From a checkpoint of a small mixture-of-experts model trained on Wikipedia.
Size: 17 layers, width 224, 68.5M parameters.
Experts: 48 tanh GELU neurons an expert, a softmax router.
Training: a variant of Muon for the experts, 475M tokens.
Below are experts of layer 2 (counted from 0) of a mixture-of-experts language model. Rows are named down (a neuron's output weights, with its number) and show model dimensions 0-223. Each number is 500 + 25 x the weight over its row's rms, rounded and kept within 0 to 999. Numbers have three digits each.
Before each expert's rows: "comes before" lists some tokens at least twice as common just after its tokens as in all text. This comes from a sample of Wikipedia text that the model never trained on. Tokens count by the router's weight.

# expert 57
comes before: ",", " (", "\n", "'s", "\"", " =\n\n"
down0:508494497493512494481515463464485464484484500500485462522531507480523473488555481514508519531468486482522559568504510510456512462456464551495468553537517530484484463480466496489526506496504486544458460482512541508470501429503506521494507532472520502505471524516502503506500523479485501503558498497510521526518518546514497516490511535507529493489467503504460512491495455499469477519489486561505472488510503521500524479520489515516539510501476481470516506541521452463475494467546495483500496476487503460555512540520493481528486464463484497501492509510522512512538455531503467513494501480533457507494486536477517485518491503474508541498497540458549473480513494482510490514531
down1:475531483517544522495512494478473470467494507498459516505471505492483521498521499480533532455544510494510504488518509494493438460513524535468507527492485494544472521536499484521524559443526489488517464497521465500464496507524515481501496494476492500528486464483481520492533482540486547481451538503551480570447491525460507527519516505522482498500522510511535495503518556479511465506480479481528522511536514488513508525458491515452460523459476563514450538481498483468462466522508496505517491481511513531484544510448492502506499515500477491464514496483486483487518495531540499506518521483478503499515527478514488484461484486552487496512522511498489527456508490455494533494514
down2:496512474561492555444505501485493505473486490486460491523482531482464506514500530441493482470537489473491482489508486522451473529511457478501492506497517534501471481472501467465505528470496503535466475474492537531504514458489507504512507524479509555487540492508498495488491481495517496462495469479494513499495511490469525523513481498531463489473485483453475501491453496545509498508483480511550560429512519544501508505519444510523518491464502487497564510493553528495470493517497492532513486510521504525528542520518513497487477479515495462497498512514504533498530480537503509490490482475492517531496486510515517533570532535540531462464536528495483506509470501514484517486446
down3:437513508502510511496503523490459450492499518517518499456500484540495505483526470505525540512461477497490468546563487468485541486489504494549484518482520518509533490491432466548481494536519511505453539521503509502498495469484488488519507439480471512541475506450469499499518491518530475480488559465484492485501511489489466544479492506491468491503469480496511501511524528478510531523486515506506521529528535517500485523492484482450516463478514538535467503519469547472487510516501507535470560518479487481482490512505521499506533528498440480482509490520499523527482523512503545480483499545512486503536477484513504502476508468501488487494505514495484447496480479518547531520439
down4:499493508531477496495486518502488502493493474472490500531487486499538533445513494494482508480485490495464458515468470485503537507495496498540467482535505534445466517508518503508474494531491491510507434496528474490462498461465505518547464522516494511481494509497464443525549483534525472463457505501514492536496523484528517533489514475458518520484513478472479493485495517493461534509501474436517487447474511499513467495540532469449502530493517505472502512506476521521522429494503499499510512541508485542534515515516527526489504477496456507497522519517478510501459512481471558480522485499555459543507541513514510500505514529506454497498555519494544507544534497506486520510511
down5:491524479455496435513542539511524526556508470507522530516495474518507510506481483522475484525483471489501487482500524549446496539481501482438521489512501481536492475518500497465497488542542535526510526459499514494493497501532519502465477525481470486447479465494522527471539562480479529483516476518526538555483473491515548496520482515540487486445481498539508514523493486507524469442520496485482490445502509536510509471506475493520495512483505488522487481491492564469504507479469510492516494504514498463514492500493500533451525507494494493515481469449483482491480505519525479501539483482520506519500514479457537452504481495498540511517473521542470485488492479528457496485520
down6:486500514498477488532473471516496529475471505479485511496535517484533500531518523472504510519494471476495477523473500543482537530506494520549505520504546533488489479513465518526484494462520474525562494513502490551546499514466583506498528546492504472456494506506490512501461456452497512527533524456461490534526519504484483491508458493498486502469487485465541519535475516484520537517536511512502534479527517472499503500487479443466458527485528499457453470477518505487505503527451453498467470485519523521512526539480463527511509488492502477502520488522486467530499518498509494509487512552501455488515490572457481467470482495519500511474523490518518503493518493485501489502529
down7:491504531533490471471473509500540484523502519483505469468526495507505501515521548451459511534483533486514523441475500483490503475493480522458476492581507490511478462476510494516497523480444517492496522527526508503511453489457500495489494481471488492452506516535480529481480466496477536544530482524467458505493507512519476546496493507508528475542529489505491513520534519505475521473484483502481477534479440505499552486542491451502536500469554490455463485492515545477519526507514513479457525476522498507528510515519524521468514462519492541493463501485500479533484488508494495471494543525508518514536507467499532497494459485475517497489489513504510565496532494524550496493492
down8:510523481523501479537501483487496501498513449470506511491505511476507516530524495494527495516525465535514511489468508507496459471548499511515520521479530491498509483519491513507497521523512515496490507459487519471482515519522453449527542495535535460470528512521470543469485498548525507516467488505490470469507493491507493486524479487545500519567516512478480485496531527528484479461499482522436497484508459462484505472458527514487497543481537473509527525488515486517528519489501482495422507518499508482521477538486509516466505537485521491493490445420491487459476513481464512548522557483473527506468504550502475523500543467465461495512489526508501555506501488504504504497482

# expert 17
comes before: " the", " a", " his", ":", " her", " an"
down0:495501507497509455486511470534486544457503511513492465484520478489484488503468476515441534499532483533529477514471505479536529501527480523493502541511550485492476548510535497467506471481519482490483457462487512508527548518480477504505518481522474477447539516495508484520515457533530508520454522586471515522531486454537522488472495493534517525468530454504507524498497504451461520483454511490472553507510497460493555461484534484494498492554536486495489484500531504527507507481482548496494481476530495533496502493448490504506500501505508532520480526479509484507455505506486463498508519495477518431468490507495476521504511510511524522505506522526500485492496483516465481512467
down1:492498522528534461494546549532505525514487468478499519525514511509514503480442504470522516532510482518494515530491520523527472558493514435482527510497435477547490499520512507463535449478541541505492500450504510488473508494494519464461517502502474494479490483522523507491511477504481516496487511525506477476457512526527472532513502504548515528492515496511502492477535506515525519508484492504469436490468456479485496471528498510538514486478507497454497468539511505532538482489507494509483538467502461521482503501479457520485451529529526439530501485508483501443493487516466512554517503511470472523468464483530518517517502482524523541482499463534470524495497525499529484493530
down2:494511502488496498472514508514512460479518505501477516480536519507519559513483511550485560519498527434487561493433500520492496519511520473511470508494531467483538506484526516501484489550493574494492475541512499504500464448524530533477518498495503481501487450506485448527517524509522505466482504478482486519484506494490488483500484488499495464473451525507482501499483547532469497482505511484498483489504537527483497469507480513521489483492514489500506502518507485517466496444432527524506483510499504563493523496470505461488512506478526488461519577498477461490518544522477479515497529483512493505503535485520463491454490536501492430489507556539486492514516513493520489481508
down3:461511461484488474485501498491510483448533556497495523522574509550449519484519526502497523521509546535511488516496519499528481475486456510509500514534441514506564486499475496510525514462481480493452523517511480497510535567520469483524485466476503511483505505465520516512492499514486507521490515516523502487516500527502527480487526503483498475523514453484498493510510468468495473542474482517469480494484541510496530497489532510540502507544483489499502452495525465522467534484476506477529461450498570499492466510537487511507497475507513521549454473489486454470471532485467522538458522538467493482505510475504506495476487552508489481520484524515480519487506525480470502479489
down4:475496542504478514534550536513517501461528539507499462528511498462492481529475515502488490472525530538502482520525501513514479479525482480490531504480477492462497470527526462469527507498495509452519560514497540457477484519485515480479483494507506440480477490473538514563479479511550496512443472488526497532481480523486504485528535475476514504501520524486456528508446477477520498469509504472509473483471488537514542504527470498505525513524500486512496497527490506454495489464490542483534515486513502471504551540491484522526506540513516469496476512463487500526490463485493509514477452512516507550484529527531529496502466514517532495518493503475447491510476506420501494501462
down5:529505519486508488519501535512430523481514521491554519507522486487486477523501507473489496484529507507464489478485508487476514514513515529508506448492500487439499500489495483501453471505490496504464482476509535528545527459516538495509485497585468474506485522507482520504491448479494468508483493467498525535493501501515511489505503483486450494542480533478554511510483504522473473519538497493456499479512542512508488521496535522487541531493562470526481511474495576503532501534519461474544477529513497480470502506516525482491514553504476497486493537503465479518483447519478515463516495496539468517506499494486499502466514519471508515507517516490432510486479531520474532555523
down6:519506514465495486547473508500502488501471488538513500495464481492500539550508521514449434478452477478488472507498528475516487482514488491477456528524445507494449465513490446516517475500482474464477531506493502478508495464454498501551481491514498466501499505490521520470518495535501496516505492513511547544487500498473485524475488503473493524506513547458515482513479519479505500488542513537525538534500505509516507525510529512537484535505538517522472510488521495535546524481535493520481484513496534451478486513539504507528495504509516519508507495499507516472511500514485532451473458491488453541471534456486513474503466554504481500469517535517490496526519535452435554487494
down7:509530512465541496494480482452520544479507459512511504489515538481533524509501485495520503501485497522535482490482496477504506505529497502472548505501515495495506493524518550476461446513524457493525477503517514484471505491448487491469494529509480487508561466528484487535518495458484536498500485495456475472513491468483489532508496519521524490512535546531505517471498442491542503472444491452505514526542511502494570514516486502500507485528496469516521476487523494490516479500459484527546492501495491505470499553534505527510510513540482497478516551498490481491482513556550507512499510476522454462514503503519471521511507561483457501486504451521489459514449518501504448482476
down8:483500524504479557488463492535493513462543485535519529490505478519493488565489518469507519506533492466485491453486497511515504500495449484520467473519481492525521499496511496523479538484510491489466476523488527532491481498468506487493488491485513533527544485508428472532513517489515452542513479502486485467512512530539543484513512457518523481518510449491527519482474497507503499558534475473517484506492573498446548489533474475458502499485520536509489533474544517495557509521516477476484486532504507473503494475534515483477513487510539501443454490531453521498487498458493462490495494505488508501526503492537475455496521498518517516472517547486467510511500520518498471501467

# expert 155
comes before: " the", " be", " have", " a", " make", " take"
down0:475505493497439460488519511494488525496488501514520443489512535467516519471543481500494466494478467467487507525477478487499454476482522475513509507530514540487500513497471545514508537477514470514528525516500516460486502542510513518489507464506516489453511524524501474481481509541486492497513443468500509525526461488504557478517496538486512497515500454498475459514500477493505508531515526512522592497473503488510523491511505463504555491496547543507504497538528468505481433548542460454493505508508463512472487480512488506516484518481477505485491490510509441459523490469506505492480506546547515531541508516505503506531482528500507475490470480504495500493498537520518439476488
down1:516505548535532503506538545540471507489526505487518501494463490468518454510517516507505485507533480480488497538477448489496476428480494492509507504521542509466484503494481493548482482521512501487469499493499523489518492470512471514524489538542465495521517505508484510567486474491520499485443493536508488465504546479504554483519496523492484509502499525426490531501492519496492498445514513471481476480490475492516519540494475469518525536511487522507484542458524519510499477511496513491474518499467473484573523495456524484477494476488456505491541453485498493472527515517467510479524492471518432500540514502444523515468497502491493539509474481488531497495539528508525518476476
down2:520476478462524477493474480499480483492508486510489475524501531493504485521461469521510500506508493499468515512495502513536500486476458544464485529473537484478508479489504473458473496496561508484507521488503501513555491463460508506448490521461494548506480491513519482490499522477482487534550487572507470482492492484489507529496506525486462522518506513551490537484519458476489525567526506475510447515509509505531486548445523524517486487490531518491488502519510500510543512532515509449491488508457469550506485486510512485489487494539577540503474516507509493446500485555502485484526498525477501544503491462512489530479505490479511501487529486510555474499453459524519482498481
down3:434540499483500511503484521517451483497522513489510548497529449526495469468508488505515467470499499476529519508505521517475518533497553450476476503468488450524476487542479508456515465505470467508536506458487485489521502488504507527504549467496515517455510474466460497522501474483496531503496518535498542515456518507489468545490488497509496487470489493498487471471498475483523507509487546518518489520499502558530528500475490553474504492471510520498527471449515513519497485503486524480484485518502484482505521498494504480494494512495509493520492503488535428473483511504560473531507511539552477490489501461551480483528536534523475561498512531493470541507551497529517488526495
down4:494492501505483479469547486526492487526491504520504533518528466490501490528532511498464516481455449495524480541481502499474498476508501505494501483469527485535497484488478493468464509560477489477493511501493508521504522503484499526464488512487508566540447482520495533444489546499459470520516502521525538478541500462495512499515474486470481485508531500500525497504512481525501518502504528506473489454483492509470475512482502499503492489529513528463485521517496512565444540513504492456495467516500506504478543455516479485503469471486485531518551477501456532513513474464517482524484499542466506541433479530549459529484537490506488508543562507494502504510510485526476443516493
down5:475499503482501500500518459494530495504482495458527510533521494447497495507473540519502512480504498448524448467533457480523496518530477492513505502551539511504490549505510502450485502534473491476484485452489466522516502538515490462490527469499538516491507490512548472495517495521490498511482503472497538500503527529505474493498509494550497430509464462497533478474500491493514521494510480500524452504516524489495480464500518470489513523509517432493489472485475551466514509497488498457525526514527527530504499478521506493515490487549472503524496524486518525518452478481452473498508528485502487494518490502526513481430452448471519548514504544494532529509508514450460540476519
down6:495548505488491517487508511503519501485581469497490478536466466506499533517554528484469531468517465494511538514514468484494476478512513549497535494506495453542469523518459484506478503497438508501483462511499472519480527482486525515572490479504493521495463520496496488519553481515476476470491501508469539502514482486483517516497493559504507495479519475518484537476491472520494471498527461517490531513491527503490440504576512528523490476472534453511488482552540458518508559498526503493499518490490525500492506503532517507489496507503491472500516486481502529473473486515518468495502524474532512520505516474491467534504505511497495524471451527502513446512503547493459492529459
down7:524522495464472481508481516526492511498503470497495487499463497478510524553460485506489500500495476454492506493509522504518476513501509525469465535460494523501518489503532467496489501517520504481469515513503455500496522545500505495452504478469494476538475494551510505491469489564516523571495489455523525511510469487493506540471496527479454496496517496524473469515466442471470530533540502523481474538469554518509527535536534553526491537470511542520500504526488502548458505467488487516518464524523498503512475482530539461515465484527507513513418471490509511482522493496568463520499497525478525462505515488464506487487489478473492487518473497518498517494533507491480513498510
down8:517425510493486519488500497542495513489491504527492491499534489509519482496485494494531527490545500558533501496518524494542454453530515528505546541536447482470522495502490504472496520484517497496465547489506473452461489515511492446502516492514480486483517505496463522458501517445509506557510470484523494539495478473524460548488499475481508475539542523492530516503523510491523487514503530472502505521529474487501548491459488532558502486495536506509460519526468516524528512474513494536523472501523490487483524468530488486530491506488545459476485515481530508494510545517510488498473494492494501501456493495509514541513521419476479543531464491484494499499495476497520539535488

# expert 94
comes before: "9", "0", " |", "8", "7", "6"
down0:477491482500475502520480491467461513493516536521485484514479505546495508489510492511457461477505483499502507548524481505488493468495501503501486490505540572480515490485554486474537497524473480535519450542503539533478486463576503456529514486433528469522512497502476536520491491455509473487485522500503535501503473512507484514520548512436487503475538473471493469520477474509476480479509525544537493540502481473474502507513486520490525508502501531517496479474471466455504480481539489480493507473531503524460486520492445503525496482516476512537489504534533482507536518492470483562534503467511508464532521510508498447464456510494483513537507514509494484492489519520484520475525
down1:530533523514539501458517503477491471513485455537520488487531525515507467503495534511490466496490529525561486439493504517498489538512513470486570496529491566487460539530559490456506479481480498489494491525498493484435500465494536488507497460536487551461441491478485447472491526477483511501514522481524515514509503509500508504515479525516454475484547480548489501475536448521489512482543470510552478480504493439493505485527454504480514506513457498485530489501490495477494523499520527465505525493526503469545528497493505491474499507494490477496517491506484500474528484494505512471484489485520528499494508532551527474504496517514507489509511547474467480492545497508509489515522
down2:549522486441491495490496467482487468518473492497555471500519466480490528461488541535475509489523535506487485474496510514473499481485521477511506527509494521512513474513499477490541510500529557492469500519498546485486533511515470499526485506512465453539505504509504468439510520481488506477485533486486517473508525500531535573486467502504471507489523495510553520547523462488506466518435489524449543531488482535503495535484498532483505481512465509505477451561505547516472494518509454462475490500477498491492491477498516514474517502485468496494540517520525499511541499555505504532511513480523501484547486479494443554499540517511473494489472502484504505496503512495490524462482
down3:502457512479516526511496524509516496449527492500540513497493467482468463492491505522545509475497488528516518488439499542529481484498578535475495472495470496513534478459439513507462476508502478463464550506491495503510486512503457484529533507555525501542530517492521493517530470546514499509452526512527510529493476505463565479527507470498476489507476487501542492496533536496538479490485517543493509477484482477477496505495510492477490525518522509484498520498448506520557460522458514492451520512492526481475511520500495492512508506527470495525443465509491509476499519485488464481476529506486517483515504456516515474450486532504554500495470498476493551503496515468518476495520
down4:471553522490482513525536515520497524505504514481440482446460503491532470486519495489503495503517511478493522475486472486483503453474489505481507484501531462530529484512500498481459541458547501476463485456509463474484498558528519489511522479467498464489523483495514504465493496501510525493473466533498495477514499551527499521503535500528523479478565516482513480534474481513486510443502545461497517484494498558510503551483504522519502484504521478463472497534529541509455481511525497462471480552488470471465486522532566514485491483549498498504503492525471517546476494491503520469479531478493514535482514504461492531525516482479509519492526527492486553485469501510536506515509
down5:523496504526475555493525521485468508489486505560512506513506488488474523515491562507487473501505469546474495510526520516496473454481495470481455507535512493462452498476528501526490476535537521502498501485499489521474498527490503454504502500479470529510488486488505499584486476501564530494509532458502481551484516482495472472500501476476510500535485549505496524458491536522524492500548498504525438527498474512509511526490515496507481466531520513517471478501466480474500486455484478500521506519473486481520520509527513469506500511481481499480462495532477526522519486466484483523533512565443500535490498449512489458517493484474501466526488513510422494488529506513461524496520
down6:517492497515478475513509526513510521477508504514534495525458547497476424478489501465510481491522490474545495465496535481476504470469466560512503469505485497496526471528489488497512469478518482531464553494495521503464501488475482494524465548475518477494519522509423487534457507538522505500516473499500516482501503451536473524508535512513472495521497532470509511557541502463538547484484503536525499472509517495472467477519455491479502506521474485480504529480525545450498499526504501509481447549492475489485503481520511497479492536486498508516503500449471501552503515461506506521499511480484538482502509532529486510483491552512530478465503484491493559501481515517475459493472
down7:550527470520455509554509529470570553533469479500507492472531525514504484508493536494471486500487481545508515499547527525492530506513476505472502484478511470501502499491491504514461486502481525473449452545498499476523536473508489474478515478545512517516460496526494498508495501488529489515497533453517495523498519534483531505496498466559496473522497485485549543472497511510479504494515425509504487535488521536496484479458489492501510520498499507491478500502532485511468504490531500522488540463519545483475514488493490479482514486484525466530476539486477483536486530502493486530516533470482509506493500483526520499475500459477583501486520467469469545479479510432477488481496
down8:496479491477479517543498484487493437457456500500524501525483478475515489481537519484493561499500522498489514536477520533521476493487471543477465470528460483500497516519510505483512495505524508442483550478505505491462518466489514526515459472490483521501518537531457491477496511453489483528524486531481510516514493481505543487500497460490498516541482486491482491500520546511544487486499560538492525459480499516524528515526525551496505538528502501479507487488479483523541468479539488477489467509481458539516545513508493478505521484491488472473527459491501500506464482497485460535452473496499457511505504522519503490467510495536501525545482488486495488476420497533525551514539

# expert 70
comes before: "\n", ",", " (", " =\n\n", " de", "'s"
down0:487551516529524514501512465535491496468488521507492536474489535469527508519506493529480517468502500508465484496472506498529530515544493512514531493530499535526492482503473481500517503488515530541513501475520469467509482512467508452483517500532496522481518442530503536533441465512489490518500546504522554497470484545520487490506488467487478541515476473513465548489499526504470478447467533482507508498517490474503503500562499452476510481501511523527475529488463492451485502485484499509461496494506548478504481491516466508470488529508532501534470475503527517513480494480480502454454522542483508470536515487557493468538500509520509547451463494540551481486494488501473518467515
down1:510476479494521492520456524458488499495543470530492524481515535449483511544481473524537516472477480526503498514480536506497567511491500496510480467498488551499500481474518525512494498443481494495476518492498494494502525494484498500521523537520507502509460434495474528509464508530503493477489513487521479475521540500509517488490515459505471538515492518463521523463484506502494497492568533510499525486528510489508526449466506466490502542504495502528501515472502437519488483470436440526515507499503526504515480470506527488498510521464516520522485501503474505485500484454541515500499539502457519516516525478546532522536475521478450498502448463517530465538562520497528470505495
down2:507490465481483497533501499491518526482511448495489551528468500496514467488495513501485496473492465485534461539486547498503484507505529478440481537522504499542493527500510455486496467500522547495528498489502463468480540573550499492541493473504497539541485517537512503498467482472551474528467516509541516528523475505483501468493515499555498492464478490489487508482451520505499496487546507508442552491511566488483460526497526517502460536508485517504519461495511521508470529476503488470505482487461483531478494513439518508481452532494501465507505479533459519504490514547495523513507497532480512494493511508517492508466488481497522490505525477527499492461494465522451491493502
down3:461504522502490501498499519464535537482490519494498518450470476490507471456469495502498511493512506487492492505523501512503502475505469500490509482544513498496536466472497457537488510476449518480514504546497461465496481455484517511500482515515511568562486482525546507481536494515468498474520493517480514477445551467491518507495501498558533472470494492530491483531557520447527536483465517485571464451505497521524528482518489501464485495498529514519512489522540466518488473538474483496461526466511488492526492529536505516488502478490478492481504515502479477488549501513550491478464527518502496497535515514508537513465562455530476471489500489499495478530495511481521484477519
down4:495509520513537520544472479471494523492502489481501505476484517496456503538529508533491521533492528466539488484511479518529482507534470465479531483514539525490490461488473504512522497534490498470524511492492486490521486521496500481481512520504503559488495487494535462474513448441488485477487459471506536458503540441535523516497449504528533512474463512506528506538505527524535475501500505493509506552520478475518488489542463485526476548531464514494489482498490496523471492492515519541523510444502485454494507523435490483510465504498462486502553476491497550490490486532494487483529484517517487502522485497466514465496528525462476486442480535534525519521502525458499480485452
down5:468553484443492514442458516536498519532515483497492492506505492487534523508478447500525512509536510491548547506465430493527502525458501514533468500507505490513522520487474427487492482545510499505472491451490472527471481548496502503497504508476474522475507525490432488506489486493512495490502473505486488506496482495490485468487499552500506475445488508485518501496501508479524512486529467509447489499488491511505498528534482501494517507454512468514526473521525548509497488532477475538492513492485536500521483459480493508503514494522509482534530492477534562507493482483498522479533502495512480510479523532547484533465519515468544501522496450555497502523513492564491505476550
down6:525490490462488495512485511488516491533531451539522489475523519544527535426494474507506481510517518506504471476505483509479474550494525542518499491523521505489481465487479525493462519525488486521497448488490496525503546515501488466498495520475477516482510473506479465540537469483507510500553478480513489552510491551502506494515464474495438450578470452476460505503487501562465495495494508494496463521493516499482499523504486491438528476468501543524510483519539484534522494496518524508473507521466497480495469499546538510512496551502486478497510491496520551477497493511467516489491528507510520484532529482454448486506496511510444513508473490518493496514491472517479507487540
down7:455477500494420479440517514483509516490570492531537459511499504480526479503476465500490475548509512506519491477549493484506502533530472473504518497487497499437495470467558514523506507509517497466504455486501529532534542492492458510518517448492536503487520496528505469538510483466507517493529446546506494489504489493536510490487481540473473492534488484528509479485537484466497528533488514522469502506467507522497517515553478485460500497511500498503499476545505522511493476486526500498492536492468497512504503476483516472483448505525514486530508479482473467483523557503485481481472487501534499519486505491527433432521532525517501537545483483495527496502503524484503479495489
down8:529466490498463531519504489495513470495547498519506480482544480490482450500523501539505491505514458511443487508473500498527501570493493512549556517577497495515509503492541512490518484479501474470515512490521493486489454481493503557548549510509491481480479495463494483478491507510463509486510516445485521521514482530522499501509472513482512504499504499478547502468481480479544543474493451498501525468535500461491540490426508533512452509525479486551526504491497521494491478476514495505502538502520477491526466507490556500505520544511519483464502498505474505478512523481531479527503507446478491511476451517478531485496496479533513472500506481498486527523547512456509516473522

# expert 39
comes before: " the", " a", " it", " he", " his", " this"
down0:505497468534511501514450502518577462512489490508541534502480494503496471540485525487543483512491509511527477489461466472494540480546495495481492533480498454511496546490473501462524482436506476463503493527506480520536478471531512508501530511487512505527462491485524504490529498496467513525478468459469484490483454504502488507496498511496487483526494499479490510532490499482466444477480517476492480498507481491523516487461559494488476504512464486509507487521500512553479488528502485521468468506493507498518514520547554525516484479524483491511453478483506522472449537495465516544517484522495511552511534508498519490516457538494480548461501533503527496446493489491509549510431
down1:452504561508503506505533525509499495446492535487528502505520471483493507494482496466520501513540476502479504490455524547516473472524528511524474489557475474487542471520493471535531481508476516483542515466506508493508473513479484483534471484509549533512500483506495485520507508498502502490487510493534467539509498485442518509497500496550463496501507470470506509485472495546541469440522526513517508516520515503484528508514525540496545536457526469490517485489511513511488483494492477519445523474519498517495463517523517449471488481451479491489501548562465536525474495480512477536491480499531451520497480486505505492516469491486457520445522504507509510437485488490540466517531
down2:507504504525516553483500511451490484463477455512513513511459489466494488516518547497522523467545549451496496458536497506502494543468519522521516465520431449494501526467515481529498546517485491454494495543501541491518490544493495536497518470476526496487514483492534478511514483484513592499469520527509494467482459495510513510523511431510491490497508505516472517536497497521452536524466472481473503523507487485489501498474497474497519460465514481497493520515523456484490497512503506487443513481502489511462504551516475483479464483488486494454524478522504491502527509495483510493499462509488500497544495470473520495504512533506518471503530516534461531527528488506496536554494
down3:486508509528518475521513483545525573499486459503527492491531472511502478470481516535446505455524512515510520469541522510488478495454524505551480497458476465522466558509477471514501509507541439528533541466496469461539472546472465545521485542449475507520552468505505490508473466457525501510472504534483524463492483528525503504516502469474501511488517474516468470501469531547463515495487524508468501461484473478514521519504544508508478512469487514530498463465514530510512455518510505521501479473526496500496502486530501492527488508503463514493521516478512511493494516533518487471496467490490517468514521462512471483486513534516482518514506484497525486499521477530520454503479
down4:527509507476536513524508503517480511503537489467495466485535471498465504542536499489473505511561490476510503521493500505539486460492454517509477480503494496471504504491480466461530474446495532536486508455501496530542491479501527490520462506492536541529492482521472468473539515480493504528495496469503485515487489527493476524523510515496502504541444493487493534492487499503484536442489561508499550497498524470509506492508535458521514484494488485443478478482485480539522487510514440505478509467500476475457554527508530520492523548511492479429505497519486505495483487439513514467507471527487497496565482495530523513485512487499488494501446544473481480539527499520517516484519
down5:503464479527519527549503490486483450530499486514488527532500502464450504491488462485512472505524504516556480488489505493447503469451511514546480477511504519461498500472504511488518494484473470471510523533506505481527484465498519532511520509505497528468511485519482532481450483505517540475512506568496506527524499532491474520540457496439512522501508477472518517551483472520505505497501524521511540516523469507500502501517417515484481455498503506450540550459496477511511472461476526511504546473490526533476508486493492500531501507459481528479488546437485499476501536528476480512477521500544485475483476524506461464505468521505509509489511482481484483508499534533522488479517
down6:521532513493511483489506459463509524514527554501503534513492456532496475485484493476497505478504488511527444507494455505504528492467490503523518524539470517522479511558471526478508539497533507499532506484498504479549522513521482482434489538477500463459483465463508478507494445525468516478501527507513482472516513486477487479501519482550507531502493540491536464470510532495521490545510525458545417452513519525471503504509554479519449472535518540474501458559511476495509515470501524512522527499481503490516495505463498502497511492489514512526477520541482520456516514514473503515464471524517508479500512489528487487497505482504527515507486518508546521528495482466478464506473
down7:478487479503514519492503522538432518522497524478542555512520476501516509486473490530500498485504542519517487467504483514484488486469504564446490487506520473507490525514506524532505454453470522515499452492488506561480468489485513523472478508530483511536529493468532513527537481476460473451523503500498484499520495486484512509509518520509525458500520498481457503483478514456505537513454483513512435491497507497486495488527475531510511507519487523526480460504495518510533516502528510479476502510477557504502496478488500492474522499528484486462471476467482493513493558524530541473449525529518479500504498476508519511498480447500470527514464546490545482542545551475532509536507
down8:452479505440508479530451458539502518536504536524521457509478478460511482497518527487521492492501499466513501510520500487572503511507494514468494560542507541533531479467521529462477505487467507520525511503481516473475482552483492531528499512491480488499491492497519528535490484509508509540484545505517470512509492499508453498477493511499509492518490500455492492489507518462489495493458457517484471510514465460532491483478524509463505533549509529445518484507461546536438492521534506504494520487534510547476534461506475499511477505489476505536469538507500467525482451505447495530507521498484529502538495539490497500451525529480521533505524527483507502502501474517488519472519